Weights of a small mixture-of-experts language model, trained from scratch on English Wikipedia: 2 picks a token.
Below are experts of layer 2 (counted from 0) of a mixture-of-experts language model. Rows are named router (the router's row for the expert), gate (a neuron's input weights, with its number), up (a neuron's input weights, with its number), down (a neuron's output weights, with its number) and show model dimensions 0-63. Each number is 500 + 25 x the weight over its row's rms, rounded and kept within 0 to 999. Numbers have three digits each.
Before each expert's rows: "raises" lists some tokens whose logits its average output raises strongly, later layers aside. This comes from a sample of Wikipedia text that the model never trained on.

# expert 11
raises: ")\n", ")", "ins", "===\n\n"
router:501481497539501499509539514456470501501512481476504491528509473486477515466529489522476546445450501480468512488474507464509511517498526503504464481502495489433489483496502501504462497476488509
gate0:492515508529512474500500534486447493524516523502521460486530497491475481482521526529505528505507495487514508493512497460498491536492446517439483505501492511565482487479480518481483445435516515
up0:505514501504473483529511506502494540507518483534515489530473495460518431473538510458479516487503525474512513458495502455459483503489464498517518486477498575465469483474514552473494543504503527
down0:458500508501496511507478494492487507501504520495470487496533469492504513495458514449473459558476467504443499524499531571517511525473508499454494499530520441527515450523495531476516473522512525
gate1:492534538498529504468523509486534492514495504495521486502520499488502475476459475569489476485492468536517479496509559506520491511450505505478477504507500520490517542550484488463531504490509517
up1:483501535499459471511515527499495490501450488491482508466505518514491497514514514497506487532518506480495529478492494561548525510494488500461517431531436518475526479523537496507500530469531509
down1:523490530527509499504522491562490494509541525514543443512474495485510459482491457527500507507489499498529495475494463510511477522466507543493499500507531488514492515481476498472503493481502480
gate2:478507514485492494510545491488509485534474493496473512474514495471513493442504506499490497492509510467511524510504505482522519517522521464491465514507531521451529512486481503462475471456459483
up2:465516541551514518501473450540508507528490515499486510510510504483524487487498496515546472470500524518477496532528480489467521455547514462503549532503521499449487502529515539481495509484496486
down2:534511533461520511552527491496513499509501484465499508521509513465512497490532490539482501545488514491512523522495500549526497525533502509484482508508550496507473491515501497489512505506483474
gate3:457457485497501482489494539446524492500506480501476510499465535467473493488479517558514525473479485518538487511475489472519480531455526510466485518513480466458490466533523546517504525516480496
up3:492502493511476511553556514444511516518534497477481522503474516486500515504489505516492503488462485534510469520468485488503525497478465490480485540510475537447504527537471536506456588481473508
down3:520446488483504528496505536531495444498508455509530479467526485510529535490525484463477492537497494476545500430470531445530534483493460472533456497497485466533474491514517478533493469549513469
gate4:499503528500501503498516464481475553448527502470470497496499501492515507479478517511481568494457522485450501520559482532519507532520468533506470462491511518442471561488488470516487499497506496
up4:516470532444485509526497485504454449472519507528476453479513501538496510514496488490469515482460517489433484542510468521527489501464458506521506501515480466497531502481517501512508468454477495
down4:482507511520523538521458499538542537480504521478538522496520562475491501474527491534529490531556480513531496500494505526487524480514537476509491512494515511511505494530565465495479460513532514
gate5:492493498557508476483514555484503483528499463483473517521529470493500520468534493564510459425519484506518496525531521448532497502470524487499467545509479516457493467518526470519478494522521483
up5:503524480524496544465461553463466519541522484485518477494500499523509507520544512483466482524517513485498545466502485496506478526511507494510489502508523451455531473485537512540501516493545481
down5:432474521475506477460538485511491564506478552504466515477494505498507452537477536477525489504484474526527462520484477514481522471483505513495541502548537505475491495479474514460511483496500549
gate6:509506452511449507529471535480458513462522475494505473529509489501495511499531481528535519484487495505503444523491505436497477497505509528491476492484488482478483488503499496472511508476486523
up6:536536542457529523503528490460519523498487493484508479498476496454460471491487473514502483467560533492531486516485529489487513489519477485532505482521510463518507483543509496538492480502491482
down6:504473478537432476521493535523504531468493469436512485500514493542500538521484470514531523496465514499529502474488470463538467490493538502481489514485482547486495482478482524524505517438499460
gate7:505476484489474529526469504447502485479482498480488518485426462517484510498459500509506516479470530492501575480512488474512541485493537519506505474478484470464493498500454484536496482464507504
up7:502474522522534501479505502469519526498436484531499493478531502518511551510515490531519494494520516504496501528479500469455491492454545491530533528476496522523498425500492453485472472513490479
down7:500510453498505500473530497547537531496540519509469424490509478488514484525469477457530527492540538562479452503497521525519448501475465473485498519503499515502544499467503501485501555519512527
gate8:440483499494493546507518464486509531525527527484467531512500508469489463506516516537502509495494501459504496454493488499465503486491512496494502529511513473476465503488492494536505530522477491
up8:520480512511513450452499512487474468520507476516531479458505535524484511479488510466445507511463545498486485482465490526547511532514504511498503484493477528489527542488518480470473470520499510
down8:518508484521510487507535511475509517457545520505436487465463454497481496499482509502529509519482489536484494499482501460486507520496499496507503495501538493469502509520478478471437466529459481
gate9:518539518461519495488509506481489465505518492519449505465548514512525529529499469504520513494522509549455528454489545486505515531516497452508483475477478498476508506518475457542472488455491520
up9:488509486485475493517511509502440518510474462508490500445516438517491518550459456505453511491514507459504529513470490494513500507484473487482519471490495500525505467508501443501504459523481548
down9:514501482531560479471528490488480469458503471479532494507484518486455548517516491476488512483497524505534484520491506467473455541507515506505496487513512490477491482504526509438508505492501493
gate10:515488489474531512506506502499518518474511537489508437484537491523486482499531533480506523470473490489485528537489507475527526520515539524545488520500480477481493487498548507504448493512503462
up10:483501486463486473497534549499478478480481515497540485523508509516510571525541530496482505448501495485502508490498480482463474536498492515531482508503451448491489520504515501495500476475497485
down10:471517495527507483483488500512519499500498503514480537478505508496567491516487458527503532543541487506455491469479519503462494447511462491439515458479506506507491508499449478547496527505530524
gate11:499484522506504494485493491486492503514513499520484532539509530449466502500466483518536508508486537484511519484534481494547554519483461517458517465496519535485478527507510475490481478496509481
up11:505508518478502489490471516466493560506493513499503487509491466528522520504535516497518456529530474503489481505507532472481444515512475478461532525523497532500547500481505492512534488489479495
down11:499529459506479527503565483511528474513502485513540507504514515517477527526527475499507523488549499516471475554461477484537507493491511524515464500465514472488417503527513482448481537512504446
gate12:526529502494489473497509509484524487523497484521539498482502488434482494465530516493487511502456536467501476450521492522526522502507513533449501469550496501449507495511511533495502494468544505
up12:510506511496495515472503518500492532488517479493509503462526501555465473526525502497495518507494475500475526477496499521506504518498544511508499468480487484537470543528509483504494512503495495
down12:503547516528468484498486471512524471516446487503457489481460466500481495507504483551522545503484534519480506502503469528513500498479515444519506536500489463504502488473483528510525529526503505
gate13:465462466538516488493477470484490460497495529487514437510500495473503516476545503493480500523503482531496497539452487454536451459446498503527484489524492476497475502506536486541514506551513501
up13:516499575504508517497510501458526498523498501521477558527482515484501488508463527474516533507468515466507470528505490506479536551523532495508536460487472489530485455487530479473478481490497479
down13:482472501515538516512513488459497522514502449510507502465458502452481517520513503504514495545487493474522513511466514494468485503490507489495479446534470464494483512508482544452511512522536455
gate14:498484512490490518502525518460445503478467472489502515456501476472452521517470468484487521517476540476503472513534475535541511498514512470503473470523506495448500464529478459488483506527499531
up14:555517457482474506504512522494529527523522529468509494483512507489520493514545477480500562548517526485484487477496503564516522509496536497474502475502485511532498538501558528478507458502518485
down14:503511485500523494534495496487463489479483512490522514516469482510517497513453531532549516478506503495499530495480464453462497528534498539536505444482494540482492459440458500506492491492495462
gate15:483480531512488549529491481475481494509485478484512480482504510483471537531496505515483557480494492498519491523493525507500489491547471517503518445519529450505522478499486522501502511499488450
up15:490509504513486485491570533493498467513508470537466487491505541478495510490527512477494535476482492528534540517515496497512546498538499508516485509478490449491540506525499482519507543444490443
down15:510455508527497539530514516511496515437489518512509520529520533526556516490503483526469496498497464494520506508527509503502530482514501492565511483487536519547492491467513509479544470512512481
gate16:513522511559555519523539520460480520462489516495481546539499506475502490495540512511472519502488484475473506438541469512535491464512473481531490525525503486505506467489479536499547549496496504
up16:474509503498433483529460506512515483514497506497486519538471462451511505525522521511511475478476531538514467537443554507485463492509522512544519473456482519504452501516507489465480491498498489
down16:487534494530462488533504462492451434531481470543516510442489481497491532511514485511529484504444480503506476506487516526466512520487457493504514496519511515506514482496516526544499524472483496
gate17:474484507491489517485491520471470485451468411516490456509487481515526519518461528468496510504492473500527483448488506515489479541484456472495494471517455518516498520498471497531492490527523549
up17:489508484508502492466519557485482476479568463478493456469511522475521509494495493502513484475552491465528488484488530464538502543532522471490482551527516530524531510533472499511448513498535510
down17:526462577490547502510530509516492503524516518504459517517504456486492533496515512471468468527525493527471490511532468528535484527518472451467473488509480539493544562552470494526496487528504488
gate18:558485472527511508504476510473501490550511488458507489487475471496500489498462478543478454462548509494515479506517530466495493478505508510474456521520488487480471483496537467548467493459485515
up18:470542515456460478483489531488493511500536507525511521497508549516481490493542538482502528546524513557487500517495491491504501496468496523462532491513488469489492482521460550511502503492458504
down18:508465520498544522474507521521501496546530487478505486493496484515521467494495502545490503476527506501510492501484456495489492492500520459518479593489521480469472467490551500520484465514510515
gate19:508466484483499479478506517530488505503546489452557472482520481476515483497472512532474499486490454520498543544517516493473474495517480515506476442484445519500525467530491511488469496507489480
up19:490471489486508441480509520533491491493507503489500428493513491478517493514510499482539473514527512481476528488515543515517521536509466466520517534471538494502517526496460538493477525486531492
down19:499490492535502554427500496501488478484512443487545545523488480498500533476539512511462526504496490500487498513494474507459516516495472512535509479489489500498478476499487487452501493464501461
gate20:466493533472521464525483480481515496471480532475502501452486491561486502455501528480516521510462489489478539536468505505495518549509497485495448498454459502520506538488473518519474519504517490
up20:488490502486480497483517488491488503460489521486510505487428501554484521484491480556519536487495519488495512469499510492511523537471512478516493477465479479502476528503491507529490499504540459
down20:497467479482516529466500518479518431517540508476512487537503516505524491482476475513487516512539521435514480456491509460498495467461472551495551523502537519500469506521539471522502480515524511
gate21:494493489522558495517469509478501559514516522514497580544462496510494528481525447526479525488479514494485509524530496476482526538499495543522507495473549497498509510493541503530516521510486518
up21:471484482477478495528490475518504467485484508470524522487446470508532498522473523502532502474481439490496437479493499529487476500513521456505473511516514542479444550458495511488499500523490522
down21:539512513498531505501523539489485502501499515486485502466533501454507478496519493494459517481498518486497502511527491480491493515490494538498527514569446490522544476543531501532570497464525491

# expert 10
raises: " (", ")\n", ")"
router:504515495447474491515507491513529473469496512503477533469482535506509470533495482481472447511548494482535447540519467535490467527500467510461509501511490527516498486545481467465533499513497500
gate0:467513440463458526497514532530456472499508476507442469519485533473513491472488485466514490517488467474493510473514515542466542502449478518504496483498514480488492504503434507534491502524522498
up0:501490501537476533486513520482520481515497499523495489477476449482471509454529479510486488445515493497493489478478504480494467522537492515486482511485485490497473505527502488540478455506517546
down0:461512486449488497480503502479476469527488499504513462455521530523480561512471487486523509529502521509437543482472482487465493501497566520524439477533502513497514515539511512469517481504417511
gate1:519539514479475521513505500489468516529487488529501533577477503496489497520476482468489503528533519476481500504546500520475492483513523495527510475527498504486503522489457498513480543531485503
up1:504538505500447523545559536436472490477518490549480499520456561511487476525489454437491526500512478465491511511508509521494500509453493512504514478515474488454492525524470449495512516497503448
down1:525460495513474543503509507500506504454515498495550501529555516536526490529504529544515520479519470496516548492499480508547488496481484525520508520472527539565486526492520521491443515516519494
gate2:427488506529491520524541532473465515482517451487553498518437479477502492476525486505476467519502478521522480509455511479505531502479496496482448525471473504506471492498504500488449495453474462
up2:497462487504505528459487505519480487506485496498463514525486513471467524499554467492504465496491518454524433522511513450463523500472535521496491515510474495530489524489529478525516487539466528
down2:519538518520504500527498473525499460528509510480499473467541491496503521523493514513485483495522503478490527535499482462488458441486492502501549532504526486504494471497508501556509494520484493
gate3:489464513508541514503518463435467493476534474515516468491473484486497484503500461472469537483498494510490521506496530491482527511522532489515459441485493488514467493461448502473491479535539441
up3:503489493487512506491498498471485508458493574492486480496486470493536450538502451501513490499531473520486514500526512505476457498499508471478481486498503516472534507454511531475534478468495474
down3:436503505535530534458465524500504525490477533460522513484500502480465541488505499521502477496475454488487523446489483457502514485465462528466514477486479513537490514485494485508492489475505550
gate4:468514497527528523507474466521518539492467468495511517541536493497534508488473497478545490524513493530532499508518564531473533420497514479498512545517520513506472495494492462517482530514442507
up4:534498545528477503534489532476513466470501503544503492495490473488461487539516523487464519481487482545506450492488495478558473538486486487497495484482492559515499497481514535500499470467524520
down4:496472513488494509489471490515492485501494484542494535502519489542473530495509467527474462512526512522504494499488491471565497481501468513509477478478493550497511504485496475502490514458493490
gate5:502516510487476492477483518481513460472490501537508499485489517500492471494520536462494508499522534468496513465513546525527517478484512486484465493484505518451473514501446509505494512484509482
up5:478503503537536491492501471507498545541502465490516462493505498545519521497482514498494507501478491483513541491463509480520467511509542517484531526500556474482485449489519491521481550502469505
down5:499467501475493472515502505550494556504500530484512484507470467540507447520480521506517513441530523478510504496460457536483505487491528499497521486537513523519524455495473532526550536510504508
gate6:571496502553487480516466483513520480494484538483471484494493515489534460529528483489481503516509511492510464446497512519487518486464473500528483449525496460546529493489478465507493484558522515
up6:466471469498491524484490509487506488466489484528495510505518465527496514479522490504486512465493498517468531479513448475491488478461537535519528538475503466473557556509532472527500472492485467
down6:492491532523526516503496516489474496531498465504524471487462518490459499511486477494505506499512484486493494532518556479578532496547487470513504495486520492508471524502423531469511532486502461
gate7:531527507558485437494492480474484459506504478514486459488475498451474466531478499521465505501503480481491549479477473457512490509493496505477516510517474505493452496501490480492504468513464503
up7:508525493515508501510529461517504542487451524443551526524515516505475546525513508507502487533521513559500471536516510503491475500514486511505470524534498518553498513479491507499520475518462519
down7:519453514546500506517466539532522500460513531496519490526522519537501484489502532445485508466474530453511506503517496501565535510522536454483504488513522535497515494509507514496478520444518514
gate8:518532511499465509442484466508523488517513557508503506486455469548521512459492531514532517500500476548460541534512530465509488450516489501457488446464498487487513511539529498475495509477515519
up8:492499495515462464505534457511536485521515452529466516485482445473512496512557482524504489516487547532511497506483487461497528495500514497448512498512489453505494480538520501499500510518496477
down8:557527497530464509547503483518518498504505518505538507519474538501515491458514560502492483518496514513524565494537510486533536503480508470520503492463506495544485482516497485508444472465498475
gate9:502535485497483519518535514534511525469495496509536479493517531457514485466527457440512535547555509519481486500498520530500518502484483511471482490516457517517474487504495481531513547501495503
up9:511470500478558485572537505507530500487519489476522509500511454525489518544502502510466505471517490481511504523569477492511498531505547542508486526527508493488545516497449515477484462493485466
down9:519519508524475507481537492469459512479466531510470507533493562492492541504533467500500475454490490507492495453508534510482489465478470463531549500525517485502496561472504467498508494521510516
gate10:514495488537509484534485518441468478502471488510518518520447475513473462480498517464496531501512504502504457490504499486454474547510532506518476494536489535483507463473452524474504512497496457
up10:482479500542491494492462513510501465514483452468483492500510439529467568474509526517501504465496458480461521531532510497479498529493531502519547470530508511512482521503507524501528489477503553
down10:492477507511498500500486547487507475469530448487542506492486515494483515520526501489514455497530487501508482485557522460489525507533501485478485520515494494485520499549516521521504469484508543
gate11:528522460471483509531513521512531462528535483492471464467551482527450492508483499485486534503513537539482507494491493494497556459497480481502483500527506460487537506483508546460484494511501456
up11:514499455486523495495500493568528532536528494486487463467516555494522496518494517521456503448484510491508556512505471480491496494510501475461508503506486502475486509533497509491478543502501479
down11:589449515497496503514471457526515497486501521488499510508479518516531488469510493522528545537511485508523532486507526494444539469466550524525530531485505478527469543515522502521522461512510513
gate12:520552463459495493495530492483519501513484545548526501502492517480519522524523506499516473503520519488475541501493491536520529459499492482484487481486456496486492562502473505513522502507523478
up12:535527476523514527533491467508490528565551479475458522551555531527499546491474534520521503483462483495488486514510506516489491503510536514506506526480550487526469519482493498518528529486509496
down12:466514500465479479509492482474463479516454509494485476505511485488512467505477454486490486525482493499499476517537511554489506478514474484516499459475461467535526512526492465449478527508505518
gate13:490467539506540494556476521531530544531519480514506494499511525508503464548508505445531510497520509507493445495516515492547522505515512481492485466458483470471510470461462471549458511532462458
up13:483481495479499496447500485478513481535470496466505509499554494536415529507543510511502514523490501514470507493513505516476482494527487490447490492514464504440525522533502491523532530448499500
down13:501450489506461498460506473453515519508487571509451450498520518477471463476503487506523505511519485504489484471490477506479479525477502536472529530464453536467507529507509467526525531473495535
gate14:523517490502474520493494515532464479513508493510511491535514474474476512509518496506493522495490511461525513483480482487507506448447505512522444486483516493484520476483470514461541460511467496
up14:475467489517520511510483511504511510538506491509496540458522504521478524531518491485488490467524448510507515533495495515515482528474539467502522482522473459478518565486482485474485541497495436
down14:498524487477465479591509492519470553516501512532491521462488495513500501528493497530502468504530480492496475522497482529494492495500516476476552473541515504467520515530479471519461548465496470
gate15:531544517517519492499474482488471493495481489504548557517485513537526482509489505518508538520525520524457463526494477523449556520521508525517475524509522506534487507523490487495510520528491506
up15:510526488498531501518493480522523557535523465497454485491511550504539479538506526520516499526467475536441475478561472473523478497485540514491480538477523471486484541482539504477467526482491531
down15:501534498547486476484464529424456518517470503472509522527503539527500496505523508498467530516453478484532495509518516549473471513481446519452418532509499501499468508498491510521526483478492485
gate16:559516473494542516488511490537495534455480513527517508517497497448522495475505533454487457506522481512446534549488521474488494491519466454509469489503472547536512496515494513489511485496466476
up16:486521472496516505493464467511467498508480475537487518535508506520544506453504492518518480521515495500506473476476463480521516514495519506522516510498526458554540517530494485498515492527479471
down16:523498481498466518494547498491554493514506492511519456466496559465484481501522509508506500454528505521509494506521517503503534509520541482503509495567524501482511463460536507568465479507510476
gate17:503518532490491476516514522495507536470476501545509505517537511478477475477480477548535488499449467459455544539484490485501505488468505491519505501443560474462529536484470487502521512484489486
up17:532467509501482490523484511439510507501461524474444514530470484489472548462505520503497512480498478536497511506486516482517482497522486463505494481513509455481496493504507495497503544510483499
down17:553487505526503512492489500459485452516511538481453455503529497495477476527487520487500510528482518526491523518475528487491540515500532530547500479466485453442503466494497506479505518544531514
gate18:515513536520490452547499481519491486515491508498445485523490501509490479490490502458511529490498527503516513508476484523480514492482542485487463467500515502437510489485481551476491569470484464
up18:503528505470463516501518498500490500529511495509489501469509509436515510458491459486467525560525515514482521526521466502504483492502473507517495470540487545432503512523508518463490542493513484
down18:535506506458514528510505479540518475528547476487464489453527484532489522512527515498522516461493521529516537469535505554517489509491459519512526522513518521507501523489563469514481537495550488
gate19:546503478498472535491454508503499445497494489530492513495511512484471473509524470488533500494500508484485490456488514489517590493446492471504514445503481460521466485541450507496534509510507471
up19:489474428520529554485480508499516488507531518494524478497516487512500519544511485486530523517479508488535513480446484476505465539529493525500511527495506532496515481491501495511503457459510516
down19:514543456493509498482509460477527497463529507489525477500500514496489497507470509502507519476484499538531568513522483500480516511517490539517518495518481509476530536506483521479500536503528527
gate20:494526527533491528519476532495454521499479454524503475542499462535476503489487492470514488480480465504496485494462522487479491481452473501500482531475517518515499497527462546574477539548483487
up20:480505528479532489495509527523525540498513491492505496528503531552551480507495516478503506524516495448500521495532527493470509523454500471518484499486486481495482502457498515508501481558521463
down20:484478499487496482509514519506485501546524457524513499491512537494535513470470510507504498473481513515494482503539469455479452475484516441476507516531478483495517482494520525482491518492499492
gate21:525514468515499478462540536493440515490504480497514488495473438529488478497481470520525492457452521473486492477478516485487532496517500481526476505494504474523507477521477514475491494555526482
up21:507505506506453476496478509478450530475443500527432480482500492520513495463503539540482500504560487459477512503502462493513496527477488486487439515505527503503473529499528517545539464496493505
down21:498466489509515467515451504455495471517510533478472484521471517488534512482492464449517451489474470531531489537514475484485525512485486515483460506423481490489488499504468471575459481510518512

# expert 0
raises: "ic", "u", "orth", "uch", "ct", "ing"
router:487506495452489501499475516517502509470516515492482518458492515539516475560477477477488478523545486481546451487514458555482468538499473491498534535493516528549509488496503449489510454506498519
gate0:462514517504497461490507523468482527515490494532480464483504478541569484473537536456542495513487475534492512520498502518469471496530482510492472485492506546521544486469502520554520513480543512
up0:468509539502481530497563493485492473499501441474466509449488491513500440503476519453454456491490513469509551511502512482515492501498490546552507548524470491472534484484523481488526472512534518
down0:492491515504454534509486492502549479539536481448500478459527487526485451488484496464505502506527488472512565495476517538480477493508468499537479515549509526516524496464485515527509480528511521
gate1:501487458516492506512487523476531541494476497549523523480493508463436514513511525497509508491511500554521487509526531508499510512468480499481472486501487534519483477525505516514522547496475554
up1:546513448492486499512470496448486482510452517503440526460489509466534469522518522481521520505535514513518512518516503495544538529502536519503487491524525520473510453475524483548533491446499496
down1:479493518508511495509486557504475503503490493512499488479484490495486509542535513528489515455469482522514515486519449528513492477471499514525481471480480524504495504520485491516486535450540566
gate2:483454515492522493474511531486527476528502474516461489496506496484470493514529502513520495481524505465417546490458480536504508500488479490463477473488486453466493481482441541557488482513493511
up2:519551497494479476470465473501533484528528517531511512489518488469527521535510480456496510510509491546532451511512514510518508526495501503517491497516542511483510522529508488497525508474508461
down2:521496495485495449464506525476480455467537537522510480529506481505495530534460514549504513487471487475502514488497522506527515531475448502474497506522524504466516518491495516487527492521525521
gate3:481497524503507479542504514470456514535482450510481483480499484471472471504464515507468525514481535519480486491551512519491511499473467476537498507509495507484487522496484531505544511539457492
up3:526480461497507533457507467502516494514478513544482512487466485489477505512505497525478504500531501463478510523540526515499511525508474474467479473537456511457505465460476512522486498496463530
down3:507476476500524493512505437503516527533448491502442528516460499535494519498487461535526485514464538465481492515502534505516467541524508531512528517496462497484488531498486493535506529465509498
gate4:501478504522548466505461477521497456515484477490449505530502465526516512522535497514479485463472529550476503506456469477490495486553552542513476552456477511519497506490519505526506500495520497
up4:509495492538514476526460523507541480533490456503499451499512480482462494442498485541517488508469455508506468510511473493470468524530507495489513499496441498494491468470479510496540489525471464
down4:502481452523506474493513491489553483476477502476474483545532487506465577461509500520506475490489509498504461518476492491483482447485496464492465499502468465525508499523525526479525513505508485
gate5:473459515488516486494503446490470510535568502480471530481479540530447515479473475484494508468518514508499492492552436474531503514510525520528506554488488515471495518527474500466510515512466468
up5:469491478539491517468489466556478469497480531479526516470475524459503530472520505532487516497539534520503517513532503489507498472483512494506521513503536520505512538507477486480535504484470486
down5:527540453553497491538493480481489540553490483514528496510519506480496522498502522481530498517502465515508533462510469464470526449533496524476480532481492518499485517495470463526522518524514527
gate6:522493527519499513451478512506477466486524510504503480535474498508539515505511484537547506481478513510463536523518547491506490492529495522548485495484505495510520481462540503520534487469485521
up6:528492491524514492479527497483486524474520518451496514488447499493572533489501492513513543459444542483508518493486504508470492505503520517483518502477508485435485478445538511506529469494520495
down6:446469506452470507463465519502518486509501531510498426520490444519495472474464528478490468477484486520516552540489524466528480517507519463525478497522462530490492508476492495515500511558514495
gate7:467478508507512550516433550490480484540503452481471486496525493537494519469508516525532508422454486540522487500476498512453467492512546482515512518547528452514478507499525479513499473490468496
up7:502472465489519497530483542481522492533469431514492532495520452493449499492481524462500421530451505517493464490496490548483492481499539465508517511523511511517520481475516521515518487491473531
down7:463541515512504472458518514485510490499519509490501495539478500512506500521542492549501508506475497508498514508517516500439473547482495517474477478471495519479495496473502473450534443524498464
gate8:490482545558510520486518526508475509527500499458504474480481537482533507489473554497477493473511498496476486458470504501493472498549493509451487530565526488503524496497471514502497498515504523
up8:499493525517528539528531543516485492535534468460454473489474493504529460469470548467492478443466492488507549474487474501489486504539485519486519541516485478510470506488510518513470482498511551
down8:500480517488506538473488501502465503551557532433510473466483490476529463454470504476499490474470522533477516471474511488535499460505468511495528512502518473506468509472517533540452512525508521
gate9:487539567487518490496432491513489473476480520507505512549520505495470478495495495509520447496539488545501487524572519514546513481493481508523484488475506509514485470500510504525527534502482488
up9:475462512487492535514483493532546535461507529509526476494479555493504476473515520481529505550509469528510503495513534518525537502474446519503516477507494500528518498516531486552460540484537495
down9:501471515448502487460459484488483493494533516529494524475487492496502510535498486510486467519521531499510526493461536466528478510527492461509493549505530471518512522535532527500527533531501473
gate10:488511507477510458527486504512475499464528533534496460532490500503515531514529531474493485499478541482467474504473526515511511496496509524492500562496490519465518493462454505489508468488511495
up10:511482509556510487478492525519517498443469477506470537501451512522510479486502488553491494501497506491502486537542525492468490480518493511503504496522459508456494466493501518519482525549452565
down10:497454505548517497486488501539544521456473511528495510474475495506511447519474520527492487488506546452533504515499475495466478486518478517513497491501493485477476478517484464545477517530487534
gate11:514501520477511483500460473536532489521477519535427490531526483533488515487480490492519450530476490511456506506464516488573496458502464489506476505471503505491528507481476520503507522461504525
up11:511483484473499530472481512516504497467498567530527512520497480521549499434472487447507493497503496511462552485481544441479446458485492482479499505487512530469509490478517512507536502478507509
down11:458504478522483532490491492485496552510451486500507513456476510479486449476511507496500455479448507537511524562564495506461457490497545523480518494439522500502502491491494465521483516516470463
gate12:457476492514481487491514521541481548526506509537519505488521545507498539475513529487480517571513479474483480504513557500528497471493441476462493467487499516474560493489443487491561535536480510
up12:507534486513443515502540538465536491475497536518526497512505517480495492497517486508453543535497509472443479512460523521514476516479462473480510472495510482457533514546514510452526532490503483
down12:520473534535469513471527546520466504486500472542503482473491498528498477524521539523514473510471527500476535489485485511466484509483511472480506477488425551496538524483527488526523473504509529
gate13:508534458510491517461537464509453488496462515489489492500452471445453505520494479518518519504473461525477491493461575466458513524512509479515493477552483528510516502503519521545509530511507501
up13:475484485492495514526488512532480494524506538490456496500511534490538535478501503471507460493517475504454455494464493466520510481526499457452462520512543501508540510515528493516470537451491517
down13:507500525479448519513536509518471474510508488490468480513501530468480513475515561513533467524521525483515471485487504504436484507522507446532529513489505526486542445527516534543550516473502507
gate14:473527512527527454488489523532518467540496499522468499497486455501511444521483476520513475487493500472464540510537522493479521460505537523490529519465481509449496499518480493493500495490527489
up14:513519496478516522479508468516495532484528573485520539491516507471551522531521515513475529513527522484471500504506515484519518463533508497508495506489514548552522487484478510496521539457442484
down14:488498471508549515534527522480510492498529521471495475546484527553507494519466477464499465493505492444507506492513509568468475470469486492546502495477482515486530501478518477554470494518479486
gate15:488521494500442517513506549428496494499486501501496509502519481484474499511507520512485520514483460448497536450485510471471518491454475479535493497498455476466472500467495489512491474513485485
up15:499537528505526528522483522563525529485482494499513498482485542496533528534492513526523491498537505512515468472512489498535512450475507493481485508496556504520534491451516487526553507466472528
down15:495515553482454502549501473507513473467492512515490464503466504500473495532512532563536512512528519526521528475557522465515520474494514512468499498518508546560517532518505535530479526467535520
gate16:524531466487507512505465487477486504460509544461508485521457531506519478497491488490509472497502500512480486492489516506505528510486483507518484469504504486488472504528439490501544484537534492
up16:497535518546461537446505487493450564467516534501503514483507495453526516514514539531510525514511475533530494504547530515472522502470479471489505501500508485514448513483529541506539503520505503
down16:497462506462501479520488502497512491525490508467434503506516528469522523486496495536533517515484485477524488538485490538474484454488461493478477492513488543495464510534505532514500513502448488
gate17:487474444474528511497482507553478536489455519529513510484512514514525525482526495523531508512536521471505506507461490507469508496507495496508499484499485545501500506427483487502478518537486474
up17:493476484495485521481518513496495484529469506495505464480502462506490505454493470489508433493474479471520490518457513459454478467511521512550541495549506515478462480469508490500482517494508487
down17:505494469495502497511483487501472524485495482486486510537485524454505483468546523531528488509548508525475508475509512520439488485486488491479452463508509463474541444494502526546513539528518495
gate18:485496559511522521535485539491495546499543481487503522535489462478477499512502479502512469450485489513492499469480480462508510481505521484481500517525460484480531499477488531507494499500522467
up18:469523511491497481492465487496503452542518515511494512480504502535486524462489498490526503454469492472484527517475509561502507500541533558532522519519525499469501513518478488478484460507525496
down18:461503501480532505505502532507523478551472476513495522546479522559466492510492538489500515489493476514485506498471478569534509465475473489526493540513488496494500513483462498514522472505468521
gate19:491480518555507458540439550516475481534483492525461533524509469530495493481471503495483449484509496531485530488536533504534486465447522504523527518529482478489472484471533493512508518527501516
up19:465533496492532542460485487489519464451511529490561468504507486495480497499527500511501550502528532488481492511524448547541532488513494518493491491496517487476540491501477503486507463487487497
down19:480542475495507466504505499512484498451510471483522497486504510535489434482539484501449494524482472540463491503522479546521550514507467503490466467542471507491497468480476447478500503517503539
gate20:486481477521464532472526548492481447501490499481515497489470517490475450494475533537510522496496495529473507502475507507497464494505484502542484503521482499512494487513469486488508480526525523
up20:506491528466499492536516528547501496510530503476476494472496493568503466518476504448540518510497507533518536488460502503528515464505491510521521482519529523540491472525531486505489485452501501
down20:504528476514482537475516501482548471508533506428516477509491485501500481511499513459439475501492520510501501472511482510517522496513477534479538484490522457510523515470497517505507490493498500
gate21:435495553518497506496482538459458504485509435480531500507500485508503499524476489526507494513494518525439467491488519456523485495462444459502485500515487483469468482459495530517533542507527481
up21:515515492497545479473492525461495440542483500455450473479517502494523514449456490473479499476503523510496508524476510554521500493525558503498483508456498491499495489521466504472487503497507464
down21:479474515529535508507520554502513481520491472477502481477510515524493469517460524540474528471534501509476510487447497486542490483484520484528514504482499503496465446473450527502509498497497463